Weights of a small mixture-of-experts language model, trained from scratch on English Wikipedia.
Size: 11 layers, width 128, vocabulary 8696, 15.6M parameters.
Below are experts of layer 3 (counted from 0) of a mixture-of-experts language model. Rows are named router (the router's row for the expert), up (a neuron's input weights, with its number) and show model dimensions 0-127. Each number is 500 + 25 x the weight over its row's rms, rounded and kept within 0 to 999. Numbers have three digits each.
Before each expert's rows: a language model's description of what the expert responds to; "gets" lists some tokens that make up at least twice as much of what it gets as of all text. This comes from a sample of Wikipedia text that the model never trained on. Tokens count by the router's weight.

# expert 51
What it handles: Spaces, dashes, semicolons and phrases right before numbers in dates, ages, ranges and tables, such as born, (age, population of.
gets: " ", " | ", "–", ", ", ":", "; "
router:465473468518533465489491482527480484516486470507526477528449503507471463550446498543430520492476483481491531481534521515481496500494504480525489487481509466469501509517538489514537510490488484473507538525540537489517491493481528496528490490523511529519541502507454497502457523494468520503505510490514522523481488480530443472517508494454489529514523544501499499503450529512522469517542
up1:556524492500536516514497474514494526503474501488478491518530544551482511518517486478492466485461496489492514516477554484451549520469489514536512511510525474448528490509513472486460467485465513462520499518480505464477462485520507486523506503517488492497507482484451506543503539536512540573462530522512503497507514549535477453489482504500505479462495490498495474498524477528511478492499
up2:492495494509498536478508533503512493479517489502496484528496481518520449500501501522471472492509520490484550536500507523466514488527498483491533511515463515485578490519444487530490540443482514501514478467519557543540507502498511528527520497499498491444513476535511481452486496484508498489483501497491491505477535527485442519509479509527546520468532510479491500491479499415491478493499
up3:502550540457484482536520503512469494493508490497511529516503524525497500456496474481439464498465536487482498503558478431459517524520505486507487530488542495525508520471486551494492526515487519479515519519509520510517519509482488492528507476570485500505492482528484451522475472520511502517526460479486526526503515465515475489508540494473521516503472472523525483497495540512527548542488
up4:536505481458502548493517469492510504517479494481496514512508501490511514512488493525496486522546492527495540540503476525516491486474501528485510471488473528527512469517548432441493457461478505467506489470486517487477505481510517427464476503503500477479533478494486531445507462483507521503508474519524531504524506519475498545489492541493482566531481505513491487484501434508476496506480

# expert 55
What it handles: Suffix pieces ending a word, mainly "ing", and also "ical", "ial", "ation", "y", as in dialing, boxing and streaming.
gets: "ing", "y", "al", "ial", "ation", "ical"
router:497509517471532480488528518478450474474476505508547482503517465505502456535504500474521472502519494483515511537495457478509486512467500509505565498526490551529513493496485474528536497519510504496446532514529489498501543518490465495509475553473466464497466493530505513531526480470520475485485481510532503473532470495532493515464500487532506506495462514463471525463497531492540448458484
up0:516486506507495488514507487493538513509484497420518473507462489499543521507480534533474505506508486476511475467478502483483452511515503514527506513542518509472503494495541464512526498467498499498489492477501489499475560493510487473531536511553490475497467546482499516500527506485489537566522466534486522544524487482468462523503459514510539515525496544473486461538495490504538459484528
up1:480516480538471507478509547518528479479511505519496510501494482428500501471486485528494528526498523511520479519490466564485500470516498518575469479515529487455518523498518521494547514500532508543469488476503484502486518524478485511480538526469476505491550459487464485497508548497526496523469491503524477516505535503493492467526475460553517471498514509505495513479559516485500479479470
up2:452531479476497511534469451459507488481503528503454462474496487517486512477495518499512464532452483492513483507496533469519519520461538544513512484479499520508537527483476484508508505465536491484517483547481506452533480505504517513465539484547508510502508516540475520460536498473470505465514473475501499474517510524514478539498511469500469495543452498530467513503483482514440485504474
up3:457503478495511523498534474496515502486491491485509518542465504460520519522512474500532544567475488536554533523483509486475461538491472464430504494494492495445521471479482450517534471507510476572531533455472522514537494496524484510501500502531489527473460507526468505543476503489504489488498477513490494516487505521539499522515499493497507483520491506468497485514457474510513499508502

# expert 54
What it handles: Short vowel-consonant pieces like it, ar, in, ian closing names or words after a consonant, such as Hobb-it, Eld-ar, Coll-in, comed-ian.
gets: "in", "at", "ar", "an", "it", "or"
router:506467489475479499520458506478507462491492519504519555499541478508516510484514508460519478481526507551470503454503477527483518488516468538541507541504470485485473520460471517533519487463520479472480480497483511483464557513494489485508509503505510503441493492531514519470480487510532523559535502505510540486557492476447494491480495510498542468537470479462502512487505513500524510456509
up2:482478515470501449525482487464496494508490452483486514516494518533497475464505521483512466524520480490500551480463537443500529473541511476502483544497486563520483517521535539518526479535516462521473470479530524515448517532524491485478524489544500477509507536496495495501511472499525544493491495486446531479525502516496506503476487508489500529507492479451514523477494487548515517462529
up3:522443474464501534454517478473510524500535512513501491474495503522494467545488488486500526459508513505501543439490491484489544512536470521511497554491509504517499489468516542481499504514490472488538447501469504531504510545512526499483499510473503499517506535444514509477491487507554444466511515503459520457502489503525496447490490506479471490519513509486549534544488473509504496494521
up4:478534517530509544465515483531518494487531552498510477540457525496505505498518470459504485508498496459526494446485483500508486538484503519515483498510482511507479521488540507499471471526480430491459512502490526488462522478497510537482497509494469443554502519519497521518483539500501451514479494512533470542507497532535467497501511503527529546502516466489476504498498553513532545500472
up5:437467531504518495490487524529480516484547496535519487516516538526481503479501490510477463475513536469512536501515489512510484503518503486465507457507487543567469499499500548497506523534477494490506517508461503497503487518490522444517494503484475488532514508481506503540461529470519467515512562559529482491488480517503490482482456473511481471463480507485539529509488506476455524531536

# expert 38
What it handles: Vowel pieces and endings inside non-English names, especially Slavic, Finnish and Romance ones, such as -ić, -ović, -ski, Pähkin-ä-rinne.
gets: "o", "ia", "a", "he", "é", "le"
router:525476531501466508500489463470496517501462514511537529449516505506465479472511481499528473493479507503473476535445486501490486475443495468507492477544471492503493526495514555538499504530539485484513511506489546497534524486525482509506493512493509517453499529518532555521470497484486494500507476502484494479533454547491514488495503467517525433502499497501498512483529489448541512515437
up0:481531510499486476464491515505483552490462530539471531520494457510483485465505482479515479499521521521504474498481548497478552454527480496501553492561513499482455471511500498502502542479541523515469530501513520505506524516489529503536468528464518481509518470484487475475472507487504440519541503486514529485560526503494505500472483473496474515495506490468514507463466488492448489517534
up1:510505511528499470510494460541532542518493499492525546471509486473509519456500479497498507450436519489517484463465503509450487549497478515494464479499491494431517517527511513500486473522513537494502509491523481504472446483505549492485494503522494475515517519529551473526529463490485516499520479493535499519503506501494465546447530499457497503496479512533486494550504505515461529517522
up2:470512505521577522516481513528524516510471431534492490491496540496468504520498509509476534478485530521464490474578507497479507518489492523455477540517503479488547496468481467512482509509487536483538533506504487464504539511520525501486522521524515466488458492507499504476493512458523532545477452477478479461513495508500454463474506497526483483490507499520466505496504493470474530507495
up3:501452487484475512455510522489529509541523504510525498516529549433507495509506525519468515470510473531484532467477492494530498478464493507513513485479518503508516443509514503480493506489467523487477515536465481513497486505494460523497477499527469503488481502452513476514494543501505464508474486449499548517549509502468495497490452548486553464475529498503503543518502485533512511563485

# expert 46
What it handles: Middle or final syllables of foreign surnames and taxon names, such as er, mer, ier, our, in boehmeriella, Heerenveen, McGwire.
gets: "er", "en", "ent", "ar", "on", "an"
router:504545480520464502539457484468536519475523509524532505482508506442520518506503490518524517510535512526490464491508470490488493522479490499538541503493494443468468501506537532545498487474475480511495511479503516501451525462506479457467509516499543442485488469529511494525487532528505526529477476536501535475497469506455507455487501466509543503505492497491476484529539510476499477530529
up1:497542509486501508507514481542493484488559477558510495505440496484519471460538472477477520520505460504509520479518544492535519507531506511507546491506494442478527538520495507544499525465475496509481469516478502479490514463516494518500466532510510491463471523518484477466512521527489487473548467504499499530515481510517468556511480545491481523488516457521468495502473488539519512460494
up2:500471500511556448506565500495494485509525503535530464515505505506485500538493503494470483512485473512519492540466552494493535508514479500474475515476552510533460507486485526509460531477475478499489477512491548472488528456495485431465509514527503499483501497518517482521457503497501452514515465531461518499495477481513468519527477497470484515482483546484501458496517465506528491455487
up3:472474468503517488473499464486473500497455493510505487510495495510501546490545528484461477486493545497509480479467514545500540474521503490509500530508491515532581519463492511511485527498544534487523478469464531495468521495509510484461518484469491477508510518488426485512481487471502508489499518484530512474511514487490498490484562459531475465538472497510488515460538554500492468509524
up4:477475502489459496504439502513475547518481487536529497500548500457517504472531541516474530488529467493498522506476466456454515469520511484480515458505502507548522476510511509488488466506523465470542503518429527437511474518497527501523475462505519540514521462491487508486503524526491494518507533507471534485504477535520497509481502479519504515477505505493528518512493478460536506514540

# expert 61
What it handles: Pipe separators between table cells, including runs of empty cells in election and sports statistics tables, and semicolons.
gets: " |", " |  |", ";", ") |", " | ", " |  |  |"
router:521505531484514460512458492535476511539499466536523520483514507484471532521535547482521518488480548475507510529472482468520501485543488542515511458486463478531520454523481461483512464451521483509553452518501532510492478481509506540469519487484476530482471509473457474497539501493522498481507502478483485522490533507479543526492437491487483483524478516502521487504489505500534480497475
up1:490506507506469494486518498490532536521475443475519463515504519501535510553514478449476482481507516483469531544533515485455550477534532534542508533493483462467503471465517516530476483480517489481525488498499522462488472454515490491478530513498529508537481514484505503498489491486491473550519535509505507467463527548460538502474508495535466503489477491482487506519455507540498486485477
up2:499534486527431481507505505541446461469489505508464494472495487528514500532514502485505489470541464479489551508495476484512473507455533498538499454515549516474492492492488514442490524472483466514474501442475459478518484505483478493518537496512523509528497543497438535485492503506503561493500488490471514494497492496520540524515474500512497493509494486463501509533489488513519509502555
up3:476495510475534487497535525520539524504547553513538513506517488451485477486527516484483471492499523491495486447468474511455530488502514479482478478471478476512501496507523550498484487547513486552502490504517540474474477541494536461459452510479498510501519539482487493514494512513494515502520512499522484468511505530483492541504527494534456515498472500455534561481466491479476478542490
up4:487514470531516495464497518536501459497534541484515478475467501548480500554494485500476469525517513567477504502488488515510504522541511511498483479502473462506502520507544499439512526507470532524480483510514495524499462477471500502519500509489463516494538505515554511533493481461512511511536511535505466524460512538480490499518522518481537459476531488492509522504524464444488508468453

# expert 14
What it handles: Pipe cells at table row ends or starts, header dividers, and list dashes in infoboxes, such as | C, ) |, Succeeded by:.
gets: " |", " |  |", "=", ") |", "|", "\" |"
router:523542514494449454559474481457473501508495464535506496470505519525467515492517487503508521462479479517528528530475480513495474482536506524488464490510509495505557502523515536431502501476499497547501515495490529470499500533493534487479475486505457517494460507483472477481520540515487486476497473493492481514527511528525495507529463503444482490541528516516521459543509525537516486517526
up1:483480459506520489472472503495478500500519509514417532491509497513460445517497488522478491504516455509471511541524470511513479511481513506506539452498520450490434492531494475462498493449510476507510481516501505524526497481508513542494514545489491505520505509514520573480503491467484527544521524497491546478527493548511469493499500493490519537538498540527507485510477501491484523498534
up2:559486501497498474494516473487476523480517501505491485520509512488464519525504481459486523530502470512541528486473479516531507457498504511515450510511508537536452485476485537505498501490528506507546489475490535528495490492438515499493557531514550503501496481455483554497500464504502538504550526511453503457502481531508523499501476527492488508503521546510500547498486518518531511441491
up3:529493537514504468528517467496500547476505502478450506488509504452501527532468480526516504468513458486521489507493489519462466485475488496541481479514504489497504488515492516544448570541459527485517501503519479533508485448552501474493514516540524494500511512464488515513525538478526526462496523475471479512466531520483498553493494514528522514513522485492538491504530499508494502452544
up4:528528494497506461511550523541510525451479527465500506488495475535443472528540466516494494495500498500492519505450473492502503508517494562457493476490541482465497476469501514503522507519500506521474487517516466454553538524539496468487467505470499481521462517521503505549550532508552471503506497468486496489525535494530459516482504508491524501486502513528506488530499485504466535479488

# expert 8
What it handles: Pipes, commas, semicolons and dashes between numbers in stat tables and year lists, like 2011, 2012 or 0 | 1 | 0.
gets: " | ", "; ", ", ", "–", ")", " |"
router:504487458519501461525452530511482490503485490527499472506465542478485471525487535541509489479531494449513508469503557494519543497460485472531516477497491480472488484499471464536505479444455471503502444491501532527534500494474536543486492491515524523490525507500494532540512521503518523543530507474520514535503532519507470509519483502522483528485486510530510479484453478535502456510483
up1:501518507520469514487479538505536516535473464535500489444509508502507520522427503493502485521511474518560483501494497491469510536520504474520519495526513508501487489519484497468500540479488483517482545505449496508544498520509467479459494503451479481512482518487429531514516476502457538477496469507483535491517464551448517473500517499499499511502459541507499533533485463486496515491503
up2:512489507502447505497454492467507524551495486528494496493494537491511498526514449516512497484508519552480542498499527529500541487490486505512483527519498477520496473434476499514492493530495505530502480502474516542493495512487483537497518551501519530504525496507494512477463509500509481511475540482532474459501473510547504493550545552475433519498449476543519494469500464516474497507469
up3:521504513465471522478513464475518472512493474539498539510500494491543494538505492498487518522518484507495547512542519521515525508483458499505508548520490512527503447507512466441500511521499501502522458521469526474499510525453487470457499501467462533517538498494480483503511486492443519524464529562486474541479486473514486504509477515461522496514471474547491482530491466523516506509458
up4:514486525524512515456475450540500493512493495511504519524507512552518541514492499537437523505475470480487566513497496502547511494506490480491497466525540480508482477449512515531465485526457493489486499517507508495535497515479500532521538522498490534454455508513517529521470528502493511474505492487527452443527523527528531483538509496511504527491458517484537500485465513534489526491477

# expert 6
What it handles: Later pieces of formal words, mostly -ment, -ion, -ation, -ers, plus roles in infobox and sports-table labels like Distributed by, Predecessor, coach, perform.
gets: "ment", "on", "ed", "ion", "ions", "ers"
router:511500488528515487532497546485486486490471566484501506476497554530520498470486514461485519476471500479515469531520525472555463460494518511525520429477479515492510482522475494492482512521561521521467453487468490511491506541539506461498509500504491476513504518522536486529477516523483514481525490483551475494474452502508514507510493512501482507512501497453468504499516548481526495463454
up2:533525469515494498521525493489514522521495495527486518486478486503463509511501483499492498476540478498509519525501473504525553467485472484504517494472501522528538495515447504468496490510478466490468513505487506491496520470516492506495516516500547473527532487521510483498454543495513483467518528483459486466540525506524496453494460545505499502529405529493474477455535536529442463507494
up3:486485538526498534518508505508513501502480492475452445519540494477531492505523485528512527475525431538458496509478499508540447489503494507494453517515509478520501464431486493486439475488512479499503475499477503485511523536490539494528483499535506474519487503511502464534528518476497531470499483490515521495498491477518522493481472487491501516483555545491493543529492481542472559496503
up4:488520476488490477505479483536523548569520508479513511515481500466510499485494539533513468504477454503472484478557497487482499464474506517518500526509509507491498482498487528494459504495478454568496517486511524482488502542464538518510479508520514470473503536498510488528466524512566466473483484494489494519480526549516525553523476500515488520445545468523485493515501466498497514509529
up5:467464486469518541492549488516498549474477488449477491516511558508474485481517496476469499499516473443503468503465483493540520503504505558458520479520508456508520502489475504520507439509524515506496534514502484511538490518504519498490507516500498506499496503495501505450509514473477513540518467498509529514475522517537497459537467506513497466437539483441522527486482485493521501511531